{"num_hidden_layers": 9, "hidden_size": 160, "n_experts": 32, "experts_per_token": 2, "d_expert": 96, "d_shared_expert": 128, "hidden_act": "squared_relu", "moe_layers": [2, 3, 4, 5, 6, 7, 8], "router_score": "softmax", "normalize_top_k": false, "routed_scale": 4.0, "balance_loss": 0.00353, "balance_bias": false, "init_std_router": 0.00909, "lr_router": 0.00063, "vocab_size": 4096, "norm": "rmsnorm", "norm_eps": 1e-06, "tie_word_embeddings": false, "optimizer": "soap_variant", "learning_rate": 0.00196, "beta1": 0.95, "beta2": 0.95, "batch_tokens": [16384, 32768, 65536], "max_seq_len": 512, "train_tokens": 337600000, "max_steps": 9649, "dataset": "wikipedia_en"}
Below are experts of layer 3 (counted from 0) of a mixture-of-experts language model. Rows are named router (the router's row for the expert), down (a neuron's output weights, with its number) and show model dimensions 0-159. Each number is 200 + 20 x the weight over its row's rms, rounded and kept within 0 to 999.
After each expert's rows: "comes before" lists some tokens at least twice as common just after its tokens as in all text. This comes from a sample of Wikipedia text that the model never trained on. Tokens count by the router's weight.

# expert 23
router,220,214,211,177,198,151,224,176,210,183,155,173,188,218,175,218,178,197,207,191,162,233,195,216,212,205,216,231,163,225,204,221,198,197,185,205,205,232,173,228,221,198,188,211,182,171,217,207,180,163,197,211,177,235,206,188,191,178,221,204,185,205,205,241,190,200,227,214,243,197,223,201,194,186,213,200,218,207,199,212,213,186,231,215,212,182,189,178,178,191,197,231,241,197,203,246,206,169,223,209,197,204,212,222,214,177,175,184,174,202,185,183,188,206,205,193,165,172,219,216,207,208,172,208,207,209,179,187,202,219,198,166,186,200,239,191,212,173,211,175,199,191,196,187,187,190,179,206,216,167,247,210,229,213,212,195,210,200,220,149
down0,234,204,226,195,254,233,213,204,185,229,207,210,212,196,202,235,197,208,165,229,186,239,194,209,238,211,193,208,212,188,188,171,221,212,207,245,225,196,226,224,198,192,223,175,205,165,218,191,178,173,173,185,176,222,187,201,207,196,193,253,216,156,190,208,180,191,193,176,204,201,204,211,193,179,212,169,185,173,198,199,187,203,196,213,241,227,190,183,201,211,202,190,171,209,216,197,206,201,234,217,204,188,191,205,238,209,198,209,224,199,197,213,193,184,209,188,202,179,236,213,219,217,203,169,170,233,209,160,181,215,209,187,188,186,216,202,169,201,245,223,198,228,185,190,210,199,173,165,210,193,188,191,232,192,204,162,225,185,204,192
comes before: " the", " a", " his", " to", " an", " that"

# expert 27
router,187,195,234,172,202,200,163,213,194,207,167,219,164,240,194,227,174,215,206,182,210,161,182,214,221,219,204,194,248,218,203,228,196,203,182,233,194,170,165,230,200,214,222,213,220,186,213,226,195,239,192,182,203,167,195,235,200,185,170,213,213,190,197,189,192,207,175,215,208,231,198,175,209,227,178,223,204,206,207,211,223,198,227,199,174,219,194,178,215,220,192,190,200,210,193,188,190,203,214,203,194,218,167,196,209,224,237,190,199,210,220,212,189,168,230,187,178,205,211,228,168,200,202,206,205,202,246,189,183,178,213,229,203,216,189,191,227,233,177,177,230,204,241,212,208,237,211,209,169,217,166,192,183,220,198,229,209,185,197,227
down0,179,173,207,181,165,217,210,198,147,225,166,234,207,194,199,214,201,196,185,188,224,192,168,222,207,184,178,223,204,190,210,195,214,180,195,222,211,206,194,191,198,200,199,216,220,168,188,202,205,226,201,178,208,223,233,201,214,243,198,217,193,182,214,184,205,214,208,205,198,231,196,231,199,223,186,166,215,204,197,189,203,200,227,197,211,188,212,190,164,187,178,222,245,195,206,213,198,230,172,211,203,194,157,200,212,225,209,221,256,175,162,191,206,168,165,207,201,205,204,218,198,188,211,220,226,158,187,188,239,183,192,180,216,233,240,149,192,192,184,195,191,239,205,224,193,207,192,216,183,211,229,176,173,198,186,199,194,197,228,186
comes before: ":", "-", "|", "\n", "=", " Votes"

# expert 18
router,200,192,199,187,212,218,187,231,223,193,212,207,179,175,208,226,209,192,211,214,192,185,179,198,229,188,199,177,206,178,212,216,238,220,226,218,233,237,195,209,203,207,210,171,178,207,187,200,203,217,217,216,216,213,222,160,165,244,169,204,245,205,190,181,150,207,190,184,217,185,173,207,172,198,193,176,189,215,164,199,179,219,190,219,219,233,184,174,192,207,221,175,223,169,210,200,234,187,243,221,204,178,184,189,209,181,213,200,220,169,203,204,217,233,183,187,243,235,224,200,219,239,226,220,211,248,193,174,200,194,209,194,209,224,181,203,183,189,199,169,207,203,199,206,229,208,198,205,224,205,220,207,200,224,193,182,211,175,177,189
down0,214,214,193,232,194,212,223,234,203,193,228,232,184,229,197,187,187,198,193,196,174,150,186,176,194,188,210,240,176,198,220,191,217,207,208,211,194,238,213,218,205,172,217,236,231,198,171,200,212,194,148,178,205,165,219,219,147,194,217,241,201,165,228,203,200,221,211,182,199,159,221,195,192,210,222,209,200,188,195,215,167,192,190,188,220,209,165,195,209,200,187,209,235,205,210,189,197,183,198,191,221,208,213,171,222,199,199,220,206,188,203,237,134,184,189,222,211,219,225,187,194,237,183,214,177,202,201,189,199,201,182,199,172,177,192,210,195,214,187,177,213,194,236,210,224,185,205,221,220,229,228,212,210,217,191,194,207,181,191,186
comes before: "1", "2", "201", "3", "200", "0"

# expert 21
router,200,197,217,193,201,197,165,230,161,213,188,205,196,162,237,193,221,194,220,184,169,180,205,208,222,186,206,239,236,198,195,226,181,177,209,199,190,183,187,170,223,216,213,214,192,179,205,182,198,222,196,185,186,190,239,195,236,227,206,198,186,194,196,202,207,176,176,177,197,211,209,197,231,237,187,241,208,205,175,217,170,212,158,150,181,181,209,206,212,215,216,209,224,174,192,223,194,241,223,182,185,218,207,202,195,200,220,197,230,233,193,219,204,214,209,195,217,205,189,179,174,223,206,182,175,208,195,193,188,213,216,203,240,209,175,182,185,220,205,183,169,231,212,204,230,221,209,192,159,173,213,228,224,176,158,204,205,205,187,234
down0,184,223,189,169,214,209,247,231,180,158,196,230,191,209,207,231,213,205,191,191,185,184,211,193,168,201,194,196,230,208,179,228,179,230,213,215,191,212,208,178,198,169,173,174,150,149,188,221,224,189,204,212,234,245,187,198,203,195,195,199,199,198,200,173,178,195,204,173,196,204,200,195,262,227,193,193,216,200,193,184,194,200,212,209,216,225,211,184,172,224,197,191,247,204,170,192,197,190,197,212,198,206,204,194,192,180,224,180,213,206,151,213,200,207,230,189,206,200,205,213,232,187,197,200,218,193,166,183,179,184,192,218,191,228,183,152,222,205,197,191,197,162,183,190,232,222,234,233,227,181,217,188,201,194,194,192,197,189,178,208
comes before: "-", "|", "==", "The", "=", "==="

# expert 7
router,209,194,226,179,180,225,190,199,212,176,207,224,219,203,203,186,231,196,216,169,203,182,187,214,194,204,213,200,200,209,203,223,212,229,180,204,217,181,178,202,172,183,218,212,167,198,198,192,157,213,227,196,221,212,201,208,252,161,201,164,161,199,205,171,204,211,220,197,199,185,195,208,198,229,209,250,251,202,208,169,211,172,205,185,220,163,219,190,207,210,200,185,176,187,227,225,198,232,231,179,156,191,167,187,210,212,176,171,230,206,173,174,181,196,204,205,198,220,193,191,220,205,200,200,212,190,222,246,177,206,197,168,189,243,202,191,215,218,177,180,171,230,197,195,161,188,195,183,192,211,214,189,229,203,203,186,212,178,216,215
down0,166,187,146,192,238,197,184,241,182,208,275,215,193,216,177,191,203,170,198,179,198,213,228,191,215,196,205,192,195,206,164,174,193,201,183,217,235,181,252,178,195,222,186,189,179,209,225,235,179,195,241,231,178,180,193,203,177,181,208,231,181,202,172,192,178,213,188,187,183,186,214,183,207,198,184,176,232,231,194,181,205,180,178,228,174,188,177,170,219,225,200,179,179,183,180,206,216,194,190,184,201,196,207,186,203,209,191,211,193,195,188,221,208,186,181,214,201,221,208,175,217,141,189,192,194,218,207,192,178,210,194,203,187,240,216,229,187,208,185,217,201,179,188,199,202,197,199,215,235,195,182,197,180,176,210,185,185,222,213,193
comes before: " |", "–", ".", ":", ")\n", " of"

# expert 6
router,169,206,220,212,205,188,204,203,193,206,204,215,225,152,196,156,219,209,189,192,221,186,194,193,183,188,177,211,181,177,211,197,226,194,216,217,224,170,168,213,225,224,211,207,211,206,196,207,180,197,230,229,198,192,196,224,192,195,187,200,166,196,179,199,214,202,196,221,217,233,209,154,229,221,158,195,202,205,214,173,204,180,191,187,183,170,199,182,196,185,214,205,190,186,176,217,227,216,182,164,183,179,239,187,210,215,192,207,181,222,230,173,234,238,178,192,220,221,193,168,233,234,207,220,194,161,202,211,201,228,168,191,229,216,162,181,218,206,205,191,196,229,161,203,200,163,181,179,207,210,174,216,188,185,188,190,230,180,181,172
down0,193,155,222,213,169,164,174,206,196,203,161,211,203,215,197,189,180,222,193,210,228,195,207,222,179,166,221,187,160,173,224,166,217,171,202,200,191,205,179,209,208,199,219,204,179,223,209,226,196,207,174,198,202,196,195,228,179,186,211,189,179,181,192,219,204,179,178,237,163,231,204,210,188,230,195,229,182,199,184,181,211,205,171,245,193,186,202,170,186,193,218,216,195,215,188,220,194,209,184,198,209,245,223,192,214,192,215,240,235,218,191,193,186,198,211,179,183,194,199,209,213,194,182,222,220,213,209,239,209,124,215,196,197,202,206,206,210,194,210,208,176,213,233,167,200,181,194,176,187,170,168,210,237,207,188,197,211,230,184,200
comes before: " |", "0", "6", "5", "9", "8"

# expert 20
router,191,212,167,204,195,206,208,184,216,202,204,218,201,200,202,176,193,179,226,230,231,192,169,171,162,219,180,209,223,184,198,191,180,215,203,189,213,207,215,212,217,223,146,201,203,194,159,215,186,206,178,220,229,206,215,185,176,200,206,192,182,181,224,201,229,202,214,182,205,201,205,215,191,207,174,194,198,176,157,181,205,213,173,169,209,206,174,225,230,219,211,190,202,196,203,167,208,240,210,215,228,183,217,200,202,223,229,200,199,217,187,155,202,154,187,178,225,237,221,173,199,215,188,229,177,215,190,181,201,199,233,200,211,196,187,165,166,232,202,227,170,206,180,179,184,192,243,222,222,211,175,237,175,203,195,188,194,205,186,166
down0,182,176,232,206,199,201,207,202,241,207,193,192,185,204,214,192,226,181,174,181,215,199,208,199,155,173,199,221,179,193,207,221,224,210,187,181,205,203,179,195,209,207,209,202,241,182,193,233,203,218,213,205,180,178,185,206,163,228,198,209,168,195,181,205,140,205,178,205,162,203,226,166,192,241,245,213,197,183,242,178,215,174,187,204,203,205,178,210,215,192,188,152,207,222,223,186,221,202,206,217,199,220,170,226,202,219,209,202,174,153,208,227,200,210,164,227,200,197,175,207,179,181,247,203,219,203,231,233,191,214,166,184,188,196,200,201,174,209,183,194,202,228,208,211,212,192,193,184,201,203,197,204,190,226,181,173,192,189,177,170
comes before: " ", "201", "200", "202", "199", "198"

# expert 30
router,191,219,203,206,171,238,167,181,208,223,216,222,220,223,209,162,211,177,225,214,191,209,166,236,210,212,203,202,174,219,213,210,193,169,204,202,215,190,212,201,219,149,202,241,197,191,206,166,206,194,192,170,210,201,181,213,202,190,206,206,186,203,227,162,247,193,204,214,205,198,212,198,188,198,209,220,243,189,209,163,203,170,208,176,227,157,200,209,164,201,186,199,184,193,187,191,181,236,164,219,153,194,204,211,177,206,189,197,182,186,182,216,208,179,217,215,223,194,217,169,220,220,190,219,195,229,221,202,196,186,193,192,210,218,192,192,184,224,189,198,167,221,164,228,181,180,199,238,215,201,250,212,222,175,189,201,210,219,182,215
down0,208,198,174,169,215,206,190,214,218,223,147,182,211,204,190,186,191,196,205,166,240,229,220,201,180,171,198,222,219,198,189,196,194,196,158,197,209,218,203,205,204,228,209,161,197,179,245,177,199,218,183,199,182,201,193,217,185,202,196,207,208,220,185,189,208,238,195,201,191,219,223,211,170,207,194,227,193,187,213,185,183,209,187,197,206,166,225,217,174,163,204,184,222,202,180,236,237,197,216,197,188,231,213,156,200,209,201,227,185,205,169,192,198,194,190,201,224,191,204,215,240,226,196,181,181,194,168,226,202,234,209,208,231,199,190,191,194,215,189,202,218,165,215,191,205,252,222,202,200,188,257,197,166,199,175,169,168,188,224,184
comes before: ".", " |", ",", "–", " of", " |\n"

# expert 14
router,202,221,221,179,180,167,205,169,225,218,191,196,175,193,177,180,205,175,199,176,222,207,209,161,153,165,199,228,207,196,205,216,204,235,184,223,204,204,205,222,212,203,176,190,210,172,217,165,162,202,197,206,217,164,199,179,178,228,230,208,208,237,226,183,185,207,174,192,207,206,199,212,219,219,210,235,181,224,188,183,190,204,212,206,188,231,217,209,229,198,200,191,228,181,191,193,206,187,219,247,201,199,211,171,187,198,222,148,153,202,170,183,207,175,227,200,196,211,209,186,233,178,169,199,214,182,220,192,218,188,218,220,221,217,221,223,185,214,189,200,225,227,170,199,195,201,235,183,209,192,212,182,186,232,177,186,228,205,179,196
down0,213,207,224,221,198,184,195,223,215,209,192,183,190,205,202,255,197,213,204,178,183,175,182,183,183,205,224,188,157,186,215,221,208,210,191,209,169,190,207,221,207,205,200,215,198,181,248,202,197,191,204,210,220,195,194,223,169,229,159,210,195,219,212,198,166,170,192,191,249,165,214,165,199,200,213,240,213,210,159,217,183,197,203,207,200,186,178,167,236,159,196,191,204,193,204,233,207,219,162,207,214,216,195,175,203,193,218,214,213,223,197,201,198,165,177,205,194,183,231,171,217,210,196,211,191,183,203,181,241,190,190,217,177,200,210,225,197,170,219,218,180,184,198,225,208,183,213,219,215,184,220,238,183,205,169,185,185,165,157,171
comes before: " ", " the", " a", "000", " +", " −"